Weights of a small mixture-of-experts language model, trained from scratch on English Wikipedia.
Size: width 192, vocabulary 10941.
Experts: 64 SwiGLU neurons an expert, 4 picks a token, a sigmoid router, 64 empty slots to pick.
Training: a variant of Muon for the experts, 440M tokens, 1811 steps.
Below are experts of layer 4 (counted from 0) of a mixture-of-experts language model. Rows are named router (the router's row for the expert), gate (a neuron's input weights, with its number), up (a neuron's input weights, with its number) and show model dimensions 0-191. Each number is 500 + 40 x the weight over its row's rms, rounded and kept within 0 to 999. Numbers have three digits each.
After each expert's rows: "gets" lists some tokens that make up at least twice as much of what it gets as of all text. This comes from a sample of Wikipedia text that the model never trained on. Tokens count by the router's weight.

# expert 63
router:487457532517505566504541511489527476459570535492491513443496508516526462578575433486468507484503473477472557488490503506585458565535451530537449492531507421450537453513498494503515486496529417441499539527586458514514523489525519480450506446476448526498482486501504479518581495509351471600512519535520542570442517489513534424479432437521530485485455484487543485485558516473499495547472487506526457542463575526451427449520493464534510456564480536484532496448467515520486484556414533485528447494554556484498439509573520477498494581529469415544475495522529528528577531494522518571
gate0:556574514487482554552438447460498517517491503469481489598499514527458490465427469521576495550503488514449529526550426506461500454523490439511483481466518531543525541509568475549535501513487577462562523490510542507534431506554463507466545565490473442465464529506503525470551538450530511573472506490446519447510543488492494482508485455488540461464494537419559485437493513598459554511466482503488512565527476457495414491473518444391514449493562544546535557521462505513535503502482536515428464535484517500434464466452482432520521539480529493390491496598487507507518465611500531504
up0:503503494589562533542500515447585484491527471488468501490528536462543462552519551507483540506524510530539491518527583521465513482509502453508515495535540475473510452397540471532468469555529452464461441534432450544544556501473577520515456586464565487432435592471460424456448536530497464491483548572419533457497529513483517494514491539424493523541504480536551507522457490507433519449448498543470482468514396514496540516492594491540458449467465451578458451507491479464479510475497491495501413584461492458499501487538448457472493457499449483580498452451524497555502502519478517491
gate1:558555479515544502464496538481535511492512457526445483516402587528431520515408489496476485499517468472518369516495546460515531479512525429513503528486527511533487583452473491515474530496488487476461562447494451449498515534543530498450504465470506543524523508496435524473500505470535527479438504507544482501530503543499624464556492493476461486559485425475491526468456430534485492454535510544454524405510470516496534449514507501570477504534472530506411466539528476523501472496422592423518545445594506581427504509557573509530483562438485500538513491523469492531482443494569517460
up1:521436557491505518544561543514565517469507512516477504449414435510519425542475525503485495509448475547500486499471464510563492499511513518539479462497551487445496493478500494524498428476526459479492453424401443510525507474490533594402537487542481517490489489554470517474430532502502527452461436463509520418517476399564424384562531489508504556526518451466489498486478495478461532477453529519530549554532507550508513462469511520565528501448461534503454564502467518527612450472491580507539448557509525479486487541510564522533463483482486454569572465498502480479573517537475423476
gate2:529496544491533465523615479496459560478567536537498479417502512542546490522522492501455482488516473536479480488475563547577479525570456486478515478479480497535610520512518442514491493540500517496509485508451480586478514500448523533538485530488457466511498500465418477550541447482507487530544446517513539493517489430491490418439506393482445498499501529547443409492501386481562482489499492509489486555419493470511534530530493527476485458466535505428521478416501552451559490493438496447498515538479488414493647505499474479483506470454512473484460494552441555528516480547521569528
up2:496507480491598450524527598521466448482444538461509534553532522495542525434531463501506462538511483473458458433424437503499444453473511501489510493482536512550513505494600480513551500513499574474537505452532461547570499511522532560496556485495515505533566492499491514496504526485472487480505600561486552365457559516481461485553491547482533520562452448580477603501560453511423538536516444420545480507454516507513419440512511421532533519512530560521449482486472474509503509431466524504499537531532487488477489494513525539505488503580489505556547555485511490525487516448432516434
gate3:467404472476460523467511476526475515535573530451536481500525496510491531518473551491513393525469490498516497454522453505506490511501558479510487452489528518403437583547506464419541487445503541465471470460516471516495513504522537462517554492416489483542410486505473507488422551468518436493520518496464538522500567505493479416525488514504502517484456509507535549547424493528472528497504495607451456531499464553447571521505572516466495493537469424518455521500487468624508505505550598496470483474517417541487461514480522405469452518441479500421587435480483541486486475459542494486
up3:522573511586484544525441499491468474513492510524461499498472482476513485557533505498520545507499458561518517456598504485506520540589514546526524522521455445535485512413465464466566491536481499457531429513438494486482503550487541540540536513534559455470615461483536471510511494533571435536492465538514533532565480450474599497479414433545558475517447528528520536577495525488556586482514527510484492507516514532448542527574437499524480434481558472527528492450495523458514474451486429488470450569567493478470466485471625522524537515479501465488473582438557478511512489489503489483
gate4:530558550552523537555543493499559525435492510423498521468554506449461506565477493453405527454483523498436447488491568505473503456557533510593498502460550527486451479555455468533462491458579511478453441490528459548527481487477528493481474465481482519488506543511483514510577509562408520520497533460452597452478501520449487417539518508472491444521522499593539532422546500506480484524506502528496511436516502549448470509528487494553519513556488487435565486541530495411530502469426498468509455546536492494501483450517521511513595542510503475486591450552522584467528574497550548533
up4:411463570507520532459525474516444479510564526505535502522473532481490512477501509411572542495479494596557484529567509423484484491564502568474543441520512534446422456464559523506512488577518408547481477580487501425590481529572457520540539518520508564498503534543465491516501480472464452457508416464517481496479469412506472555447442468485464522473499507530538539481458529481485468488564463397562473547513548537559507510440480544511476477466446439540527514538525478520473492494505489525533494571502524447498478563552522443465488465484562566524503570521474485480526526539482528495
gets: ".", "s.", "es.", ").", "a.", "\"."

# expert 60
router:532542468440562564484467473462531424549469588505573545520471469517455481552419502522472495548491474502533480488502535476505546454583475535504510519518455496493504544445525401620517504443527467483525471559535426457499549492484475508475507509527482507465461519489504503441520478467374461469451475528553564575552487478522523515528519462517572524432468515544503486495512586523505543469512533496570472555507448482494471472492477523526486482493507579549547526491507501488468524546487536501437420507510480421509369491554521556505495505499529544558499556549547543480522537475494505539
gate1:503567480499570460488488463420515507440486589519535541558459529495591486581474491462493534468507447478526504550501535607523501519519498506493486522564472490498463486565573433510480427514421508498496476537506438455511489392478457460432530487486462503528557505508471563498500493538453552450545492548525569505510542503535513537531546499552503581462478496502501423551530513565439542520440549503543476570531466421510445512460436539529480552538534482572495552500569451518535522453538503536430481490482495586474493461541491532477447491438540481481545500480494500461519513512512472531
up1:467536547578484513470540500540433557497566539522469546411517576474449501504478495535490433450474495510440451485440500492434502480471510521498471493545517569549486559553523549487546586534489505538517521482469473429483486512467516498500505494471476511514574448452495472486472514552493475578462441545536529492529467476526513502462396519445475467541452427546472458563465421459503461568504554463495453452500512476473536506547572529521473501564476452481493533474576512528546540512586495473500399554517515492478495461567478500480486514547545440517463516427456506572467476512583541511
gate2:522516488562491430495523512550448461476523468461508575457484542481525491566500468453456459433481494519521523546513454479506464543493466493465486530525533504539495499504488568403471454544504528491508492517509544525508476459454447465550503498455553526526521516573513477420427451448484532475478494491555541462498555494513476591452499482492563514534459451486495478514518482593510505561448488463461448440494397427466527501548522482515512572452371493550526458445496500488510484520507558473450494604538514490489594493537504467448539478511420491461440484517398522505456503527499539439
up2:565430490421521492483569509463507478525492545479584518540571453485484475567480506556509483513509538451464522476457533581477554519583567533517537454506493567495501513544439470504470536469487471538458476540524561486544540506483498535503453447513532491458500531429535487495529544451528542515547571536494455416466503480500504512501474544461442440571548426515535492494502516469513487567492439500473495497476517527473481500482504395544486475546456510524501505559443417475568502468515381438449462539480569455537505458501439513504555600469456499426541540493469515509485526456535475509
gate3:492479496444526613490436525526508552500503567510507493486468501548523495501480459474586527463476508495536551471558594497526488442518479459503519580507516473429508467450457429540514580487475470564451501581383534495486451473538554479502511570531482471538423527496476510479491452437519455465511521523517551454455472531447496541457508426552479508471572528511513507418535570522489525506544453480518430494479467529471496483433528514501459437508507428512507522393494491512484484494523520538527404402533523455510462531517534548513499499425481524423513493495482544504528469542525485527
up3:465469470543461543448499536548470528500550516494547471511570488468523527522556533493479578555501448547576519431474523561544506518504440444509497501507539499493499531510516447500493523496514506508479514522420443494497516456509519517553410499519505453483502521584506523529453483606551460498509502436516521489472483568531532462522479574571514444566583548553515497529477478491471460505519499539511486485448482472519480442516528527496522420559432505494528471483525492478476381486470516445456472518392565480461488574491554557486574521524534393534512542586513428510526529544460501496
gate4:478458491407414557448502508512513441489532441493432498496466500495488494508454483474519509505524491491516446480494417528486497470567497483516513493551494520547475517477444479577474504546542506458561516573553514455526486501430503515493579520524432398581519498454503512456521448522505441502467480458475571482540553510496440474510508506523522424466504551435438455500462559506557462561528422542474515511504454502518461428440531481583564503469413465590458509479459492520497571518526521492447477541513429563503448508496531510489480496437559538420547528545467476457471499467474457497
up4:486495532490504432587478489474516440510505455522493484529542507510452508494457435461465483532465445574519567482508466517522495536529549474507500444444432537463492460463441480479422442515511522549476503499511471439514490488496512438518512488531514567531491465438492414460444510537471570482530507521505536518403461472502460462567505443501508479485449496537517495466565506471557417545480630545578499584495494491564474461517479558468526470457495549447478474472494490528587467449517512501465455444489510430480521496514554532408479479470501500513553539545517515523551603563546482547
gate5:400574494511476521529563560496491484529455443522535492464490547466475496563495454492545571526528528449526509508493456475567621490506448478432467575495517534506482490500544528508491460470451498440545462477552513578504487507495482561535510511486510480446512546484546459543510505495468524504444475537415550508579482451566468554507550514549479524517518515447449553524523505472511541475536424485556520533582539438498536551531448524482500483524552546373459527522486431480495526518519510489513541552504516491543570580549421493571549519477535477545461508432523499524490503517487544553
up5:493461559483508526464426495485508515542464518526504437507517525462481485507516462498428486555531462503500497448479501480541576487468448492512521467453474510496497502494520532499518399555510544586506560428561467537554486426469525520450518446422479505501481433435444573516622515499432537519535452448533491552572459453440476570542491531532579530502540470500445497449500542486505501515497488536512503478534476513470443495483492483501468475500580540540482427447551518494498613542502523553530491537509514477493504411488480503560486544523515543469397490430445447482492536469483563532
gets: "\n", "|---|---|---|---", " Country:"

# expert 84
router:549547453507538523429482436505522463578518578518503503519484441571440489631482463479457450578461530516527509514465518494472563485583451511438530514549398513464493563460467476603489505482489489508530486581506451506508543526519522547470514483534459538453464502513520476463551509560423561525495501488520576571531482451518520522517526442477543557512461523481553466476528562511509553536494514493522502540520506459444457499523508455537564519449463565494538529430496507477521480552454536467503427485490500441480408520551477547556470460527530525529521508532526562537524514444518511537
gate1:446472506451552451434514453480487467403454534475459531513523450531513499486535506489514468490459427518484495488504536525534534453559556485512422501458452479501564515536500523553559568462466531549501485469533551516533523550500527617435450432526448522375512562508447508565514553505465570517553574585473539522535552443531444483509493548450476525527467502477467532528517519546539487480484498433479484509436528501439473520492506506528510463554481430460446572462568512544482470497488498441485544419473451539520533515543488510565484552477520530445454469432482510524506497499542501486
up1:480464521521515495483490495461446500498533530498460486467518496424512518478459490497544490431439559423516464513520475571447517504542508476562463505473484496510527585544454580538470501459388413485499578554504569477495531492471488532508476458535533500498461504535484473459516469452580421538513465517454535547451509445507528486535492468443566464600559483414521497474396487537517493429483443496469481525494442464435460466522404563471473519482473462490528516511459511525540516449512494514503499511487497556474482480503517518460436522497534448529526440546595568596480486507488518450
gate2:508510440550509526515515527558443497520468518502496561525561477526455593468464514553527541536450535603500508471385503524516468496516533478541513550540503502465584550510434445533445482513592473473433515510559453479512491481483549452485463524461537507524438555474526463509498444486529499465450494504458593528438500547507481562502487535463501490494476449499417538481513495549524464495481497530565488545459544555539572476480429469489489480514433501504503581451449513510509443474422472449524555495528477487556442558480512597423493492518560516469504490533551479484564510427464506478
up2:493510558554546520528513488503529496547473470512512506537527448489484400550434489455512490479516521534528471459471440587518419501460544509525449547498519459478495538504562580458476488530467547479481535474460528485537515493494500469500486477521432411506479531488406446510419563554467511486574461514492511468498528440533526580496444526470478514546549462469504521494406509483537503576482502461594528564522444518531516478504532484476500488497547526474534607559428459423443456498398435530470462558481489430480492483571499454480559485486510514444485471490512477498470462550528483456
gate3:507512530519499533468529503543536509533473569493500425493483509484506457493493467503525536474487484561521556518624557482456519463450492483470533482525557558476545469481440476504529462476480467408440527491482520516526488545515465478533511522427497493488560475497476494440527505488386536551546483508509475528495434507524586581484465560513497496482411525489498492517608505573452516463465494448499448416496440491518435518529472517503416484464459518556477434443535532536467497527520489632513471412501471507504515556505532466451490482511455522541579480484514503459528556467413537505
up3:471595501527434507503468463484465483512488485524538487547574467518526543488512448477602534567503505467522551526502468557495548553431479468493442540546497428516529497498520535438531459581437492521468453491455513584501495430560545504479568463486546472458469479609465495456453474534499500505539510509528465455518525529489549563499490383513505522500487507453483507544514547518534533583515514552508461415452548450451486552576485505520531537440463510482535507526513479470498437514500446531468515538461474546484538518512435509577483516513468447473485488547535406529419505465532558515
gate4:534485499489517489497480460521534437492450511617574406456515517449519527477450536473527502422487599573440506515520540485568477513466462482525477524583604504493501520489526488449503481516567493550498537375572518515527529494512464557487526477519496556531515516514513473511433576507441482523516495565439459478529547529490509522475519484546424494499570453454442528536474485530508515477543451511506463518566465516565550442502576485445505482501492557451531487504509447497545477496481502473540551515497539479528509444544473459480462545456556531513499582558533525438562500479433543511
up4:509544511491515451534513542517463443485571513548457558482499524558391518591478474510544507512570490536425571470525504527490503481402497506586508443516503553478479454509466468554474513445485510524557490530438530488469518537535472536513472467474493552446495471453446513479464514465534541520505470549569581506548527531509475507458507515481467484458491470571436452545526507474466548580467511544446489521540518469532471531499550528499520471471437453491521453499451526449483530578467541486497434525450485492506438515389539555500456481557489419475523454470472522447563414579527478480
gate5:472540520515574481512495435509536478521475476471529463513578472477480542601517432438442585440552558446495467500489455486461493488495496534543513529430521508522487526489466444443456562553474521553474502561552491483558609478467522465554458524470444506455489467618560598548519523479508499483457466555464565521467489426557485542543476503550476524457423461517502480506550551514467527498542563537535500508474495494536460472504519504506568552528409526471505495525466571487528504474469535483492545545478486530467455499589532489413465490500499507525536559496513480510465567528502523521
up5:502537483560518515502530519499445532428498503510483505493415525555425525465481499500464498555499566551497490453494512472527510552498498474473443492418605490557509527536513563480478587570524507474647452465498598485446500501533538522534525468530526523471503476523474450461523515449499428556467534464475461509511494470532423558502554495436595491538514584458441458503446474475453514517531480499541531472580491445570467521446510490560499494508500533502459454538498496456505504425531507418531548518537530552578487530507539511457480506531539491495478448464509507503484549447548478553
gets: "\n", "\n ", "|---|---|---|---"

# expert 87
router:526510467480506501483484417494410438560529476448556440416497431471528549568548501528454535461467521517514501475446421426508449476499552509547519551469446479442469510413491479608485508526513507445493508553528456483521559468520475495525496525585500459575479480471464483544426479501429468445495508488495516563523449481451499516517478529476531530480502458498508412530610520564493528472556476470538485513490518493531438493472483486590439537507575549503511576516535486492463515511434503512465518512530532433472500462515494493456447540489426453495547523579474501467511474486524505563
gate0:502580461532509539437496450509478551507530516538447538503500544491445446541520480463394513477440558531546530450452546417504528535546545485567549522475455531520524518447465484549476556454481453545489483490515470512414461487498449462479509484560491509495487483479544472592482454492512508443482429522455513554520413474453536509496470534492463507534507502450541487519508527543463498499546510431520430488519494498477526562483393486453500420462532570518524513455497479559505489534426595483594492559491485500538521397443515477525544513451519482496498480510470503432469409506489516544
up0:535522502466529499502538492450513583456426535489520484494518552485429499505507541540556589445389434532554502444448458434460548481506465514499551505463506487517478524509511495479545576459485491486559550542541488489494472465496476487440499422490465486476508500494448434493472484444500462515505579545487453558570477507506521470550496503513480489456493532433469487580387461503475533466441519500537478498544394446517451487457470576498497515486545447531545507568474466587465457518475455482465527563535465500517515511492508568462448509466508501584527558513535567448449514546524488553
gate1:433520468515501418493479515536507422500524449519503521490456440555458551506585471494502494523459525509502531494521496500482540489512513477569458482499406557515434449447476537438526468491494466537505551580522478493519490521536460525468503509511566497446503522484463515577456512458453514482545499470508508523504487491519502461539575497571526442557450471524552480531524480548597455416530522531503546544473544532511519542552546414479446488618472464458494566527532463401486506528521514556584499458530589473460457448454511461491535557517523465482457541434506532541521451513522514566
up1:502491431497469559458451467541479538520520431506429498542478606541521466511591458539539475492488569502512596449527488470532512533473433563488498410547498497501450503482493493512524509534509532528524530509448497461542453461559482512469475529551522519533446531495492532524514495498443484507472484466515567532470462530472451490465483561510475541486499474452492458466480527532481539458535487499481437538465532461439509425509492391495525476488511480574557493472508434445508468563498534542524488503453394444588527502471436499512460568414505484505525406450485445489490394553474508521
gate2:566533492421493504455532550503525514500491485503467523543456494463377491550452543535514487499462495416551546476507518512463476505570475480476475476455509495494553474527480427474557568535500498456481454416541479530507538485488473441508521548541524474454515462427586457473540449506543438527521461545479498540542434544550515483512541507552446518529468495581424490478537457517513595467520473458568492475516494543452542481455505464569547492475568521537473460468487472447518486538511539577498428430529459527461461500452481551466472528529487507530428515436534580546556527487544531540
up2:629474465515530480475498491505518468507494451520462624469487535477480497491504460560515485495478542550435492562521469488546499572511543487489544429547444484495523483446458483550466576508488510517510618596471484445512506559473506516514531516516482499465562424492522533558552491566497465539541479487536542506552438528524463456502586439469441524567580502505488450503543504511516523538464514501513404555519469503492521500487533515526505504506494501537518537516454415508476501487530490480466534506531474377581469475561522550536559514456472516497441462505492533431468436485471492541
gate3:541466482497549463566463492507567492480502520514529483399468516514563496514506494454531478555360492459504447467518485515573470485473524458497504500423511486429541518501518471584497490493493481414522528474501486595583477505578519485550521469458551488559473489475460453582547492473550516498523535498492552429511456486496527476432480511426562511443572480453453466530537473479479538536468503504467565532559508459538534483480496495438554482575453516481438536551533539524426446535523448456495480525532439441485482482472489525514532463501496603499471482526529544496501489484599493484
up3:468559448503509546449495499495528590505493542542476445520424494498564526460522476476464517503478586503493483409539439590583505437514480443574519476549500526479477473544468395444515510507496457502531477473521538497539516444495490462537565567471520549464563469502509432548441529464445588428489490500489452551463546544520545513476520505495465442476586505508498500552469469503496465482512458528510510500515487455498488546462541488544483412566466507450458460546513538543495416501490517538502556498546508488548523488469435548524500498481466586487537425566507521486530471515539563564
gate4:520481513597529482501475538553573530453447457464494473529492506428422498556569523485565543498475523489457550473526452457428489470518440492540456490405464469434464523483486461503580514483473499534465514543503446484483530508484447523454503494514543529509504541456517518551537512461483475463578493433536513558503508471512479486494504563586499538506542494437474477479494494480498539442594452439491495516654488518555491555560448495476568470505507492492452567501538533463501468508531487524485555463486512551536526488549492484558412576477479515504499542509484498502565537420473522584
up4:537533415471567515432465481516425510527511524461470433479521460523501468476503394514485484551588445546431542498537450586474496487543527482493421480432478490549529414457564573496487467504553440561413539526493509462447444460494520521482503506449550434465518435449536518541506515517447419476476486513477474501533467480486580503470521479513500470526569455482538433482469485505500523515451511556514486538530503526500490470476512574491532491513499537497509451487435496445512450459449497530548557421559486436561537505522545523465510558530474474499560520507465475491402473479472477463
gets: " |", ";", "|", ":", " ", " %"

# expert 25
router:448487473462455501478486488537485464585454520520482476545519428443439562535548461590440437523480518538527490590520476487471427495586455509531425469480407432561482581540538453574498527531495456472505480550512488469521500499547569515489609502524519516554528549530485539500502470525487413500503471512497474531520561480456493472482516500498473479501530539507493469486464499525500452564451434482523458527529544538488519479484472511538528510536542591559552541438534443538480522538509564528512462479465508451480477511527523538437482518512489549491493510537585500533534513384582509537
gate1:511533491484426512470573490573525495482514478519474497480523556485477449499551476448538565527529486461481598448395575511514494412500509568547497489491467536550586516488505401528545527545519500496532463526541525549461488491420532526528462460575508541478538468500516499518492458483536515540510451499467490456509530467527524455525490533521486544380421464489560444434552531572475533508513474478488531476473515473479472417564531570594457546532452500561485500506507451579567478501477525502443440513530487472560448441502531525482487534500486466497483523510514559518563516476495493555
up1:518579522513536519469476414445537474482555578552600522463546582453514513512516496475549498483493478522481510515453550497483438444470504497481426451507514497512562489557531481500484562506551523424474475510451522461436447504486525457431502534448468477462479463488538517446495507450414515455505485488449466399503547565500419503502536505473488561452536514464474538509519520518474507417551495450474519413440488521461480456479507417475490574518539474544539523484512506391466556459509474531565457553453524572515442550494511500542532480540494477531530512522466509515511496504595466476
gate2:473477539538468548475506537547545484508497444514554526476485463477481540537506512515515434463452564501543540510471412458496520527632467448505495431497483537533434481483490519457569536497556507440463485495544479455506425540481469554470473585484558464485579444504526464527451525440494456470542389434487473494479516500482553426542513548462488538521556529516507593424518457510505488492472459474510477542507477525455553529456475566483527511535529535523395474480468478474502503479497577526509513487477510484482503564432435519509558507477537504572408471454523503514574459476523522501
up2:499575469485519509563481517443491442572473462548512488498499518523498516457506455462498524503486551500414526509541517531500530516523513497489547468504580519496503504444557545484471444486542471519513537566555501469482562445501488502508474578545537514507393540586456522467524504482472559550499561553395483464534535455432443513577441465517359509550498508512450421524508521565527534503513542478509559485524485519510594529552499533549479460517515480499524512482517462527487487529569578501576569485466423476433471520493487539516479558491460458541491526515460483583502480489543491497
gate3:477500501581496571548429469539480508502510494499480471500471497466504438514507498497473478464486473483526530563508518486506452474523482428560434473510505536623468558427494502541489503426446490517451547499526542477463489483519501441473535518490462549571521541440517494523550465510427533531461460561467553554450568448475422564441496474496452579552486479469539488478457416584566468537546570453487498497604542470538540515570435551510567481552486475505470519485506521440498552544476466499551519545476468507492502483478553496467504464446500496565471479431445481488516461444491497464
up3:549538450499592479490439569476523503504475450513554473499515573459499460487493574444502445501455538444514542536455458504591484511453543545496422567492519479502542537489474458434505444528447580528485587541441434440493563481542455453520456507467465485470476514448487634537490483448496470447470390562482509471528502507580480543416534473565511551461493507489515502484579470536545576433496565514492512536481555454534454518516503495426515476470531484496480521491463486490532494458512482521521515438453477519523457562518499530522502508506501477508516537510440441507501496474478484483
gate4:570466480534547442513445478540513498449547518456548490480509537471535427514501506461502418460442530455445559564482540435472495556521509539492504442510451471550454534458439526486530532551474558547449497572534495494491466551509463519495499497507580533489522485498507557499500513501466477529546476565437449552523571441462590542513500523522494457548487500512482437470491498435504539459464464522490468530456527462438534548474467488519515528520538437432471506540471440447424440483534543472482508464443514523520493528639529564499505610491579518513526507483463545494512463525494471575
up4:549537450541512534474572493513522508542447494457452453532472416516468449462476507417478509525546569470501480474474471466529485458453537431505561469465471567471455442522557451459489378500498532553506472464590503492487451572464507465529525512475533527454476525489496488435463561520488478519473516537452478454488447499496438506530468459508527485532526498464469532445530491536529556537505444516481550498470481469552404482456472439478475477477527506497539573583530527506454432487442458520479497483525545525509474479535456427524581505516441520477514413499478502563508470494622576492
gate5:484440543494497478484510515441499533525475602393498494461581514505469560472445481506567545497526437488436516482557597542469450551448544528464427486458433536507525543503505484488555494538527464513464415589526533546588483476493491507487502517481473522476615565500497513473504433529492496516426478507489469523465449555472538383533503463479443522497460497474517460513530540476477464546527479467500450475495512501474476556523502447568494488445532488503527476534486572452526509487437542509484478486471528447594487515531457561495534588533529448472504493531453479518513527500550477550
up5:460466522482576488507520483428483527522508474503475457471589451484494531469515541470522476525511514481480551509535496485451469513517531530552494619502512527444543562518518547483452420486539542553538429577618499538541510473490516595563515445511498534521551541514502474489465481569520489537508520526408544500498437576501512447499570461570458443469442543439533479475520464460510555468504515497465534464578498576462452557521500463466551481451516539457492487499543484535534564495429482468491504469437493493526496417531464513458495510536470517467468583531482511477557489476467558443
gets: "|", "-", " |", "=", "===", " -"

# expert 116
router:472569484595469512461593488522484440536537522491527453510478479474463525535533476513413436530481480504526488476461464483514483528530426522453479490559488455465481513418500487525474441471578462480447494542529483559491563491520484532490518513525459574495432553480491506467499504532460463520543485511571528534476464472479523479480442445455497488597463509503542457534526516534531591544508466480532480538545458477514403464480539472598508483548564585451459494476490457478496478526436546492427484568507496472494465553553531533517465475566511507572378495511484520556530545490554545518
gate1:593493497560519496481485531479514487539508451545477531547455487401477511540489550520480512481541449523530447547504517447552464513549487553538506510530475525506499504466453478449571459538491462520457460516476506458448512477534493519506493512514497540445547517504483495492502469568518521520525484512570425504529537452581422519464470455511613461508467511369491500465467470507530470401488554496430405531470523431498441480562496513570590543509517456519572495474489460479487494482465510463505551528441513560514455463514558525480445497511463532527570577511520552457584524490442523524
up1:502472438557502465511511518537561508514468479459498490526520514531506523488567475523523508465527495404524402505456583448494527520537467453461506480492429500492515525550525460471566540484518554500511453447504500439526507435536471542615561527424516511486468456544482500434410594494469566529481442529540546523472559545504477521557522534497581473476534488474478523492520510495480518469543503459454554497481509444421510459461520496437470573529523471492529478442450494562523390456457445546544500547446530542550536451429515488488489488535528503487547507498518522499403503479485433471
gate2:485513431477478526530542502530529517538546546498572468572570436517500502531476543540548513520477419447515572512494543455467456403517526507494523560469453529479449517502478526503445421505512474426489533577465482573523452476617486509559457526461521483480415487529420475409461552508462490492484415464486437478494532507513494532439543485500466530464467465518512569451453545454462489535491551499468491583464528469511433475454470512489490494500415537509510477491491505526501502528525472529521564461431449481485500507475519552543513498501512474490540469599488584473472456460507461563
up2:514551486523467565538502537527495522471481464535507482451490538464481505463541467501504527577526477645572576503447472447525484528459400484490557462459622485511470473482453472495506486535492585563503499479525541548471460473472538512544513506543429449465506432490446481496465431526480448606474498538525517533440531465522504511535574509504513459504541537497508448515553510482527478546472488597536505498560505509474520536406461525495485506549501463435520470513539575499460467590502487512538481485501443475447536480575448474560489487497488533418492502548532486539529488465484510526
gate3:461471628491452504519486518505465506540467482448508468494442554474448547460580525495573432514467555526518477461501462524553630466606477488486464466438449456524508465519418479509534447553535433508466470560529501457501531481564484492543492481513548549457462527456507440482549511513465530530478486472468535547500524507485523552454469491524482589480464454553479505476463441537486553502407513475493491420499553484502459463482481536505541456444462532456538551479538469506529523526481491493515514478463445520522430432552485489451429483516483477510535428431487507487433570467471514498
up3:527520472493462382496498543414495490480546543541517515490458503489540538553507501472524510463561483487498520473500528487489538428561516531515484459378433568491515507510427472556541500446533496511475463521456525518516474531516533492556523520480407517421525499496461583530528451549498544529532503539507431551457426547467475532510509448500418481420500469513508449429514471514544531507457516447508470429567451481466469485422490515470505455528533535532524499550452510422471397542509470510421501470494498474507536499512490597502526511430543449493537533552504488436486458502451548495
gate4:424460505458427560514485509566546477580518455483506492591385413497503483510479471478522529507475502531422542459533470445477449453521544543517532485508499531450441482495468499548455345508509466473527556521506443528431523509495496524510514487491510494526581457477532464513472516551524575495512468543410469529492540542465529506541543509510539558524494441460499497464456466436485468452434506429532416520437507468493449509455552420489508480561526520585509511441453467466494481485510509508513457504571490505499524503490521524482514493484524432506529447536524573480525476516455565505
up4:486451452502543504500501485423572445535409473497524566541574409523543414485502441470504472549482502497546560594536438522484495562445487497508514580495511548526507491501505474495520445527479504505524483433474561544521543445504470480447498523513504410586452475556516537440531508454514551482509590517473508535457533466519532453522489502514474436541532449485551454482500556517533474467491475505463567422565505472598520583452543474494442455489501435426491494481477529497479541486490532455491480455523485486506497478525430527475545553492556506517472458515458450490414524510540467486
gate5:600488551499506500543505452501481466413530521495578480470481520557483576506525551465501588594484485493590526431403533465487422452554501518465541556506535508527522494486407454508496434514512483491522474512505537529488497439555452439514514514493495499475503516498476479511522435446560486456530516502581587537500533523523499471560505483573543481467512509459521574594590444550468532495511445520465485546528483561550457537532452536479513549528478496513473490551494516502526486545521494479475530505526533486497486500623515456485532502534534495537536446488475436534565509461433530506
up5:503499544383531480511537507531539523566558465464504457519492571464485525488448490465512514475503521525518507560440516521505496538474539543494426524519514508464480465549522466517480407507475593557496428565500547441477569565528547502550498545429437518548443411586454470457513561519533481477601548507459520510526524494481419513530477435477493485496524529456505450479502496486458500466560520506511520464523515471499533430568570517521517501442483462484516544546560480481531557376467564539519562499526518449500471458523512534481493477490491434519422466516520463495507504569523523507
gets: "|", ".", " the", " was", "s.", " States"